{"n_experts": 128, "d_shared_expert": 0, "router_score": "softmax", "balance_bias": false, "tie_embeddings": true, "steps": 9646}
Below are experts of layer 3 (counted from 0) of a mixture-of-experts language model. Rows are named router (the router's row for the expert) and show model dimensions 0-55. Each number is 50 + 10 x the weight over its row's rms, rounded and kept within 0 to 99.
After each expert's rows: a language model's description of what the expert responds to. This comes from a sample of Wikipedia text that the model never trained on.

# expert 0
router:53 32 71 60 32 69 55 39 64 46 66 39 44 41 53 61 41 55 63 51 48 60 41 57 54 47 42 63 42 51 39 73 47 51 52 44 32 50 36 63 50 52 62 41 40 64 43 24 34 44 28 66 60 64 50 48
Wiki heading markers like == and ===, line breaks before headings, and pipes or semicolons separating table cells in results tables.

# expert 37
router:50 30 46 62 43 65 51 33 53 29 52 60 48 58 64 64 44 62 63 51 65 55 41 56 33 36 52 63 43 55 44 63 50 56 45 36 42 40 53 47 46 46 56 46 44 64 48 51 45 43 49 67 56 47 52 50
First words of table cells after a pipe: initials, names, at/vs in sports schedules, W/L results, such as vs., Jr, Chevrolet.

# expert 25
router:60 40 57 54 40 56 51 45 68 43 63 50 50 40 53 51 33 63 59 55 66 59 49 50 48 49 52 52 40 34 49 61 49 54 41 43 40 54 49 49 41 54 62 43 54 68 41 30 35 46 53 70 59 68 40 43
Pipes and semicolon-numbers ending cells in data tables of election results, league standings and climate figures, such as +6 |, 0;.

# expert 29
router:59 50 60 52 31 55 58 55 63 35 64 38 56 40 68 54 50 49 73 56 53 53 60 53 44 40 40 41 41 66 49 63 43 56 46 41 56 35 68 42 37 52 55 44 56 67 53 50 33 32 37 51 61 48 51 53
Prepositions like for, of, at, from after office or job nouns in biographies, such as Member of Parliament for, editor for.

# expert 11
router:44 34 50 62 26 45 60 62 59 44 56 60 37 36 63 35 42 53 53 54 53 49 67 47 57 37 55 55 36 48 42 66 38 43 42 50 41 54 48 48 47 64 60 47 67 54 39 45 54 43 36 66 45 59 37 56
Short word-piece fragments inside names and foreign or Latinate words, such as Co-men-ius, S-ist-i, Nov, .com, Con, Ex.

# expert 15
router:56 41 62 54 36 63 68 51 57 37 65 52 43 41 57 61 47 44 67 40 52 51 49 52 54 33 41 42 51 42 54 58 37 49 34 40 38 51 58 60 30 44 58 33 48 66 41 43 50 43 47 67 67 48 49 48
Commas, especially between place names in infobox birthplaces (Lothian, Scotland), after years and day numbers, and before which, but, and; also semicolons.

# expert 39
router:58 38 62 58 47 55 64 55 78 35 66 57 56 44 50 60 32 51 64 45 53 52 48 49 55 39 32 55 33 51 42 67 48 46 45 33 41 46 40 60 41 66 61 37 54 59 54 36 33 40 46 56 62 66 48 54
Newlines after paragraphs and section headings, and the == / === / ==== markers that enclose wiki section titles like Early life.

# expert 38
router:58 43 40 57 44 60 49 54 50 44 54 40 54 45 54 51 31 53 65 58 56 46 41 42 56 34 52 48 49 36 57 54 53 61 37 35 52 40 53 46 31 59 53 41 54 60 34 48 40 49 21 60 36 51 47 44
Opening pieces of longer words such as con-, de-, di-, un-, pre-, as in concentrating, post-doctoral, dihydro.

# expert 51
router:60 40 62 53 46 58 60 41 50 38 60 52 50 50 62 50 44 46 68 43 56 59 49 27 48 43 32 62 57 36 51 60 54 59 46 48 54 49 57 52 47 52 62 39 48 55 40 40 37 34 53 68 51 50 50 37
Year tokens and numeric pieces in tables and statistics, e.g. 2000, 1978, and digit groups within large figures like 708,614.

# expert 47
router:76 48 52 60 34 61 58 60 55 34 55 43 47 36 47 44 47 45 65 55 60 58 64 40 43 45 57 61 51 35 35 57 52 51 45 44 42 48 40 61 25 53 48 38 39 63 54 38 52 51 52 57 41 44 46 51
Forms of be and have as verbs or auxiliaries after subjects like it or he, such as is, was, being rebuilt, been.

# expert 14
router:48 35 58 54 39 62 53 41 52 47 64 52 47 41 69 55 43 56 66 59 54 54 52 49 61 37 34 52 47 44 48 56 56 49 49 35 48 64 45 72 38 47 68 38 40 56 46 30 26 40 52 58 49 61 43 46
Periods and commas ending names, especially botanical author abbreviations in species lists (H.Karst., Thunb.), plus e.g., sentence-final periods.

# expert 12
router:59 37 57 66 44 58 60 42 68 43 50 46 47 39 71 52 22 49 57 63 64 55 64 54 47 45 50 48 51 29 32 53 32 47 36 55 37 47 44 47 51 57 54 51 42 61 39 48 38 40 29 67 65 62 40 60
Pieces inside identifiers, ISBNs, coordinates and split words, such as digits in ISBNs, end in endocytic, Arthropod, plus first names.

# expert 20
router:60 36 50 58 32 64 51 41 64 40 56 62 48 38 66 52 30 62 68 56 55 55 50 43 51 50 46 64 49 38 44 64 48 47 44 46 42 51 55 47 49 54 50 40 50 62 39 39 36 42 45 57 51 60 42 42
Pipe characters closing cells or rows in tables and infoboxes, plus capitalized first names like Henry, Frederick, Edward.

# expert 58
router:61 44 50 58 47 59 59 51 59 39 56 59 53 42 50 56 38 55 49 66 74 49 42 42 40 39 50 46 29 37 49 53 43 49 29 44 42 43 55 55 43 57 50 43 45 61 48 44 35 38 42 58 54 53 44 45
Initial capitalized pieces of non-English place and personal names, often Asian, Arabic, Latin American: Ca Lu, Arakan, Chihuahua, Ba'ath, Kohara.

# expert 22
router:52 33 46 53 42 60 61 44 54 47 58 63 57 47 73 61 50 63 49 61 60 49 45 49 56 43 38 49 42 39 42 56 56 44 47 44 27 53 53 61 42 52 57 31 56 67 45 29 45 52 54 59 55 62 37 61
Full stops ending sentences, and periods in abbreviations and citations such as "et al.", "H. sinensis", "Reiss, Robert. (2018)".

# expert 28
router:64 50 61 65 41 52 48 55 46 36 57 59 57 46 56 46 45 45 53 54 51 47 60 29 38 38 48 52 51 65 37 57 51 55 54 45 43 47 47 50 38 66 50 52 45 52 62 51 53 47 51 61 39 45 40 51
Auxiliaries and pronouns in narrative prose (has, had, were, been, them, him), the 's in it's/there's, and plural nouns like occasions, reports.

# expert 60
router:60 47 63 65 46 65 62 57 55 39 56 45 61 54 66 53 56 51 75 48 65 49 39 41 32 38 45 57 57 37 52 72 47 56 43 31 48 43 50 54 42 44 55 40 37 58 48 28 48 53 45 56 54 59 42 35
Standalone small integers in sports standings and statistics tables, between pipes or semicolons, such as wins, draws, goals and points.

# expert 26
router:52 47 53 56 40 66 70 57 52 41 55 43 38 47 53 66 58 53 55 58 64 53 57 51 42 28 29 49 43 49 51 59 31 55 46 47 29 51 54 47 47 61 68 53 51 63 38 37 38 40 44 63 58 70 28 57
Hyphens and dashes joining compounds like singer-songwriter, writer-director, Jones-Imboden, and prefixes such as non-, anti-, co-.

# expert 40
router:41 52 60 52 47 58 46 33 47 40 57 57 50 44 48 59 55 55 62 41 58 64 56 34 41 49 60 45 53 49 58 53 44 53 49 32 43 53 42 51 46 46 52 34 45 59 54 45 38 35 56 68 63 66 48 44
Everyday and military/institutional nouns ending a phrase, e.g. in service, on board, Following station, game, school, Museum.

# expert 3
router:53 39 63 68 25 48 52 41 49 43 58 61 36 57 71 54 51 46 55 52 48 63 49 48 53 41 55 38 54 51 44 56 46 59 44 51 55 47 58 68 50 60 59 59 62 46 63 44 44 45 41 49 42 56 36 64
Word-final pieces such as the plural s after an apostrophe or in table headers like Team(s), closing parentheses, and word endings (Armistic-e, episcop-al).

# expert 54
router:61 29 56 65 42 55 52 60 43 38 57 47 46 42 55 61 42 58 58 63 61 41 56 37 39 49 58 52 48 57 45 53 47 60 53 42 47 53 43 41 39 55 49 47 43 48 50 52 37 50 44 55 46 59 23 49
Verb suffixes like -ed and -ing and following particles such as into, up, out, as in takes into account, returned, moved.

# expert 61
router:66 33 46 54 43 74 55 37 51 42 58 45 41 36 64 67 55 61 76 58 60 65 54 51 44 36 34 62 48 49 44 69 49 63 46 42 38 45 49 58 51 60 67 42 33 58 54 46 50 45 43 56 48 44 33 43
The word the and possessives his, their, its after prepositions or verbs in prose, such as left the club, of the Isles.

# expert 32
router:64 32 57 45 41 66 62 68 64 39 56 53 59 32 64 42 51 37 52 57 67 52 64 61 51 34 46 41 16 32 41 75 40 43 31 52 47 49 41 43 45 56 53 39 48 61 49 29 56 46 31 75 43 46 49 57
Pieces of Spanish and other foreign place or title names after articles like La, El, De, e.g. Rioja, Soto, Histórico.

# expert 17
router:59 46 61 70 46 57 53 49 61 41 62 54 51 52 56 45 44 51 55 53 77 53 57 45 48 33 57 39 36 56 57 57 51 53 38 38 50 46 45 55 35 54 53 48 63 61 64 50 34 41 47 65 46 52 43 43
Adjectives and participles, often after a or an, describing people or things, such as prosperous, experienced, small, major, French-bred.

# expert 2
router:49 44 46 58 49 52 61 52 54 38 62 61 66 48 59 44 49 58 54 54 60 54 43 45 63 42 45 52 45 30 63 58 48 50 53 24 46 43 51 62 33 41 52 41 50 66 59 35 37 39 43 57 65 59 47 45
Names of countries, states, cities and nationality or religion adjectives, often after in, of or New, e.g. States, France, British.

# expert 44
router:56 53 57 60 30 70 68 50 61 41 54 46 50 49 56 55 46 43 59 48 58 37 69 39 45 37 37 54 35 41 48 63 47 43 38 42 43 44 50 54 39 61 50 49 44 60 42 38 29 39 42 59 54 56 33 51
Hyphens in common English compounds like great-grandson, high-speed, co-organize, and dashes or pipes starting list or table lines.

# expert 41
router:60 30 68 58 26 52 59 64 67 43 59 57 55 29 60 44 38 51 45 63 52 62 67 41 32 41 52 40 31 41 49 63 38 41 30 55 48 48 54 49 46 50 55 58 61 63 55 45 59 30 40 79 47 53 43 45
Short syllables right after a word's first letter or piece, in technical and foreign words and names: my-oc-lonic, u-top-ian, a-po-strophes.

# expert 9
router:56 42 54 60 32 58 48 48 48 45 64 51 58 39 61 57 40 64 63 52 63 36 39 47 41 49 38 38 42 57 45 66 48 52 50 28 45 37 47 40 44 44 65 31 51 53 46 47 46 52 43 42 69 64 46 49
Prepositions on and in before dates, month names, and the day or year digits that follow, e.g. died in Rome on 17 June.

# expert 43
router:68 36 54 67 50 62 53 63 68 37 47 45 47 47 58 50 34 60 64 53 57 40 61 47 56 28 33 51 44 52 47 61 51 51 37 43 39 51 39 68 37 59 55 40 44 48 56 42 40 34 39 61 48 40 46 44
Nouns and adjectives right after the, a or his in prose, such as following, proposal, need, father, original, term.

# expert 35
router:58 39 51 50 45 59 59 44 61 32 55 54 51 48 49 54 49 64 77 52 65 59 50 48 48 43 40 56 40 49 51 69 56 67 39 33 48 61 52 47 42 45 57 37 46 60 42 40 45 42 51 49 59 60 37 38
Pipe and semicolon separators in data tables and lists, especially after party or result labels, such as Conservative |, Loss |.

# expert 50
router:68 29 44 78 35 63 58 60 62 56 65 57 49 37 68 46 42 51 50 49 74 48 60 53 59 37 54 30 40 43 36 61 43 45 28 50 33 59 39 59 41 63 66 35 55 63 50 42 43 49 48 67 67 38 40 54
Inner or final pieces of proper names and words, like Madonna, Kuwait, Lacy, plus sentence periods and same, It.

# expert 46
router:55 43 46 54 46 60 55 50 55 47 57 55 40 38 57 53 48 48 61 50 55 45 49 39 58 39 46 56 51 46 40 73 55 47 42 31 42 44 55 53 42 49 70 33 44 56 46 36 41 45 41 57 51 48 36 40
Blank spaces, pipes, and dashes at the start of table cells or list lines, especially in election and sports results tables.

# expert 16
router:47 40 49 60 29 57 66 42 61 34 48 38 48 48 45 50 53 39 62 49 46 48 44 49 49 48 38 53 59 32 52 64 47 58 54 34 44 55 52 57 45 64 65 31 54 60 68 29 39 47 53 59 53 52 39 54
Opening parenthesis after a name or label, especially in music chart tables like "Chart (2014–15)" or "Canada (Music Canada)"; also heading markers, opening quotes.

# expert 31
router:50 46 43 60 31 49 47 74 61 43 51 50 44 37 76 51 39 50 58 62 47 41 44 34 49 47 67 63 51 40 46 53 47 43 48 40 38 57 54 57 36 72 36 47 52 56 41 59 34 49 42 62 55 53 33 50
First fragments of words split into pieces, often verbs in narrative prose, such as ic(y), ren(ounce), ous(ted), ro(am).

# expert 59
router:64 46 62 52 40 53 52 54 57 41 67 55 55 30 50 37 49 56 72 57 77 51 66 50 56 51 41 58 45 42 51 56 55 45 59 27 32 50 50 57 30 45 57 39 42 66 56 25 48 45 39 65 47 46 48 38
Pronouns, relatives and conjunctions opening clauses in narrative prose, such as what after knows, which, it, when, but.

# expert 19
router:59 21 59 49 33 50 55 49 54 50 60 54 43 49 56 55 34 54 54 72 62 60 63 44 45 50 46 36 23 37 49 55 40 53 34 52 48 54 53 62 39 44 63 51 56 52 53 47 33 39 52 57 39 50 41 59
Word pieces inside longer words, names and Latin taxon names, such as char-it-able, Acon-it-um, apo-ca-lypse, -idae.

# expert 6
router:51 48 55 59 43 56 54 34 51 42 56 46 44 42 69 66 41 52 63 38 66 66 44 48 41 45 45 49 52 40 49 60 31 59 52 46 46 42 41 51 49 45 47 49 42 45 38 44 37 35 45 63 42 65 37 51
Unit abbreviations after numbers, such as sq mi, km, ft, kg and %, plus pipe cell separators in statistics and sports tables.

# expert 24
router:57 43 68 52 36 74 70 45 57 43 63 53 60 44 63 56 39 65 63 63 55 64 46 59 67 37 35 44 44 46 44 66 48 45 51 42 34 54 57 53 42 43 58 39 43 63 47 26 41 41 50 62 67 54 40 52
Periods closing sentences and abbreviations like U.S., plus commas, closing parentheses and quotation marks that end a clause.

# expert 1
router:54 41 59 54 40 59 53 55 60 31 61 57 61 39 57 42 55 64 59 68 63 42 51 47 64 43 39 61 41 32 59 63 46 36 40 41 49 53 60 50 45 60 67 31 47 64 44 32 50 47 35 69 63 58 42 55
Place names, country and state words, and years in biographical or historical prose, such as York, Massachusetts, 2011 in census.

# expert 62
router:56 54 55 69 49 42 42 56 50 36 49 57 54 39 54 55 32 59 56 75 43 42 53 45 43 47 52 61 43 40 49 55 55 53 53 34 40 48 56 43 31 67 53 39 66 53 70 56 38 39 37 58 50 55 46 64
First pieces of words right after an opening parenthesis, quote, hyphen or line start, e.g. oriented, inadequate, RIT abbreviations.

# expert 57
router:46 53 44 57 37 59 69 56 50 39 57 58 40 38 53 58 34 37 52 53 46 53 42 55 46 39 52 64 42 41 39 69 57 67 41 45 44 37 53 36 49 47 66 34 56 63 47 39 32 49 51 58 59 55 49 47
Dash bullets and field labels starting infobox or list lines, such as - Born, - Country, - Location, Coordinates, Website, •.

# expert 7
router:53 51 49 52 45 64 53 38 60 35 51 52 57 41 61 50 46 52 67 58 64 36 56 46 55 32 48 70 45 43 51 56 59 51 41 40 46 56 60 46 25 42 67 32 49 67 38 31 50 39 53 60 61 68 38 47
Pipes, equals signs, colons and semicolons between numbers in tables, LaTeX formulas and track listings, such as = \frac, 3:54.

# expert 49
router:64 50 61 66 40 57 54 55 64 43 56 55 50 53 56 50 46 60 72 66 50 49 59 43 53 46 40 50 39 45 46 57 41 39 37 39 31 50 48 62 41 49 55 44 54 69 46 38 41 45 39 49 61 58 41 58
Colons, commas and periods ending a clause or introducing a list, especially after include or including, such as labels:, contract.

# expert 34
router:43 43 46 50 38 55 54 53 59 42 63 35 57 36 68 53 55 43 58 64 74 51 41 55 51 35 44 49 34 51 57 53 46 46 24 50 44 40 51 57 47 51 48 39 55 52 40 44 39 40 34 55 55 50 37 62
Word-initial capitalized pieces in Spanish, French, Italian names and titles after de, del, la, such as Mer, Ré, El, Le.

# expert 8
router:62 48 50 72 37 63 49 47 58 47 69 53 59 54 59 44 40 64 56 39 64 49 52 31 43 35 62 40 46 44 51 50 57 65 40 29 46 59 39 63 42 73 47 36 56 50 38 49 36 41 54 61 58 52 36 35
Final suffix pieces completing a word, like -y, -ly, -ary, -al, -ous, -ed, as in lengthy, Stationary, Colonial.

# expert 33
router:50 57 56 65 40 60 54 55 58 44 59 41 64 44 53 50 52 46 79 48 72 40 64 42 52 39 46 44 49 46 53 66 49 50 56 34 24 35 42 59 42 48 60 40 46 60 45 38 45 35 39 63 49 46 49 37
Words starting clauses after commas or verbs, such as that, which, who, whom, where, when, and subject pronouns he or they.

# expert 55
router:53 39 64 61 35 71 54 37 61 46 52 54 47 42 57 69 46 55 54 52 56 48 46 39 49 33 42 69 33 38 45 61 49 37 40 38 48 57 54 47 49 52 69 40 40 74 41 39 39 47 47 66 52 58 51 36
Hyphens and apostrophes joining compound names and words, plus some table pipes and given names, such as Kohn-Sham, Giglio-Tos, Campbell's.

# expert 56
router:49 43 68 65 48 62 57 53 52 39 63 41 51 36 52 51 42 59 53 71 56 32 58 49 49 39 39 45 33 67 51 64 55 46 45 28 56 48 55 54 35 46 50 48 57 68 51 43 32 39 35 56 68 62 51 55
Prepositions like of, in, at, to, by, during, under, often in phrases like his time at, afternoon of.

# expert 52
router:71 24 72 55 39 56 58 58 70 34 70 64 63 44 64 56 50 44 45 62 67 58 44 42 51 45 39 38 32 41 44 55 47 50 23 49 48 51 42 65 52 55 46 53 63 52 48 53 49 39 52 76 53 58 43 54
Closing pieces of foreign personal and place names, such as -son, -ić, -kov, -to in Espírito, Humberto, Tobago, Troyanskaya.

# expert 36
router:51 40 62 60 32 67 53 38 61 44 61 52 46 40 60 57 44 46 64 48 47 47 50 44 43 37 36 73 42 32 38 60 48 47 51 29 46 49 56 54 45 49 60 35 62 57 45 45 26 45 50 65 43 52 49 36
Hyphens, digits and symbols inside tables, chemical names and codes, such as ISBN digits, race time gaps, and list dashes.

# expert 5
router:56 46 63 57 45 63 56 40 54 48 45 45 39 44 70 62 42 40 64 43 59 54 55 53 44 38 48 49 48 44 46 65 61 56 34 40 44 47 38 49 38 35 57 43 29 60 51 38 42 35 44 75 63 58 51 47
Commas after medal places in results tables, like 2nd place, silver medalist, plus place nouns such as village, district, river, town.

# expert 10
router:44 36 53 76 47 54 58 51 62 33 53 67 57 37 50 52 30 41 50 62 54 61 41 51 53 51 56 50 53 34 47 61 55 40 44 30 22 37 64 56 49 48 59 23 56 61 53 47 53 44 50 54 59 61 47 47
Single capital-letter tokens in abbreviations and codes, or starting proper names: U.S., state codes like OH, AL, first letters of Brightline, Piast.

# expert 42
router:58 60 51 60 34 55 56 54 61 39 59 56 54 39 66 56 46 57 65 48 60 46 48 44 52 48 65 61 55 44 47 56 52 64 40 38 37 45 37 48 27 50 51 29 52 60 53 51 49 48 48 61 41 63 48 46
Articles and quantity words starting noun phrases, mostly a and an, also some, several, many, each, often after as or in.

# expert 63
router:50 50 69 56 35 56 60 56 56 35 60 41 40 46 54 54 46 40 77 35 54 65 53 46 47 57 43 45 54 55 59 66 44 71 35 31 37 51 46 47 46 56 49 40 43 52 60 34 33 44 52 64 47 68 43 43
Nouns in sports biography headings and stats, such as career in ==College career==, statistics, season, Awards, Championships, Cup.

# expert 53
router:65 45 44 49 39 56 49 40 53 34 48 53 39 45 56 40 49 59 69 63 51 48 54 49 51 49 42 56 54 45 28 70 58 66 33 44 49 56 44 65 46 48 71 32 54 47 43 27 45 44 43 54 45 54 32 45
Pipes and line breaks opening party rows in election result tables, before Labour, Conservative, Republican hold, plus heading markers.

# expert 30
router:65 38 57 45 52 47 62 68 48 41 52 47 46 46 56 58 58 46 64 63 57 64 35 52 38 37 40 60 45 65 53 71 43 61 39 37 43 46 47 56 42 48 58 39 39 46 52 46 40 49 40 62 45 50 45 43
Names in football and sports text: club and competition words like UEFA Champions, Copa, Real, United, and scorelines like 1–0.

# expert 27
router:54 39 69 64 42 60 57 48 68 40 53 33 49 47 59 56 47 65 58 52 52 69 53 47 48 48 45 42 37 34 48 56 35 54 33 53 40 62 56 55 41 50 50 50 52 47 46 45 38 37 49 65 60 51 51 46
Noun-forming endings and scientific word pieces such as -ation, -ity, -ism, -ment, -sis, plus nouns like status, history, hormone.

# expert 4
router:61 47 59 61 44 66 62 40 69 46 58 33 51 35 62 58 41 49 72 43 64 49 57 58 49 35 57 46 49 54 58 62 40 66 45 46 32 42 52 56 46 64 62 38 39 60 60 54 26 40 42 72 49 50 39 40
The words and, or, & ending lists of stats or items, plus the and of in noun phrases, e.g. "966 yards and 11 touchdowns".

# expert 23
router:68 47 54 63 38 59 55 48 60 41 56 34 40 44 53 46 47 42 65 39 84 55 54 50 47 44 50 47 41 36 49 59 47 52 52 34 25 41 54 58 40 60 63 46 41 57 56 44 37 51 47 65 33 61 41 45
And, or, then, and main verbs was or is in biography opening sentences, such as monk and priest, was an Australian academic.

# expert 13
router:57 54 56 53 46 57 47 30 56 36 48 62 43 36 55 49 44 43 62 48 65 60 57 35 49 51 45 60 56 24 50 58 43 66 45 40 43 54 40 54 46 51 58 34 46 51 58 47 39 40 56 64 50 58 54 54
Nouns naming quantities or column headers in tables and spec lists, such as Total, population, Maximum, Length, Votes, average.

# expert 48
router:51 29 63 64 35 62 50 65 42 30 52 53 50 51 66 50 46 63 62 59 69 33 52 42 55 40 42 54 45 48 39 63 48 49 55 26 45 55 54 47 31 50 54 52 46 57 55 45 33 52 39 53 46 62 31 42
Past-tense or infinitive verbs of speech and action after a subject or to in biographies and plots, such as told, responded, withdraw.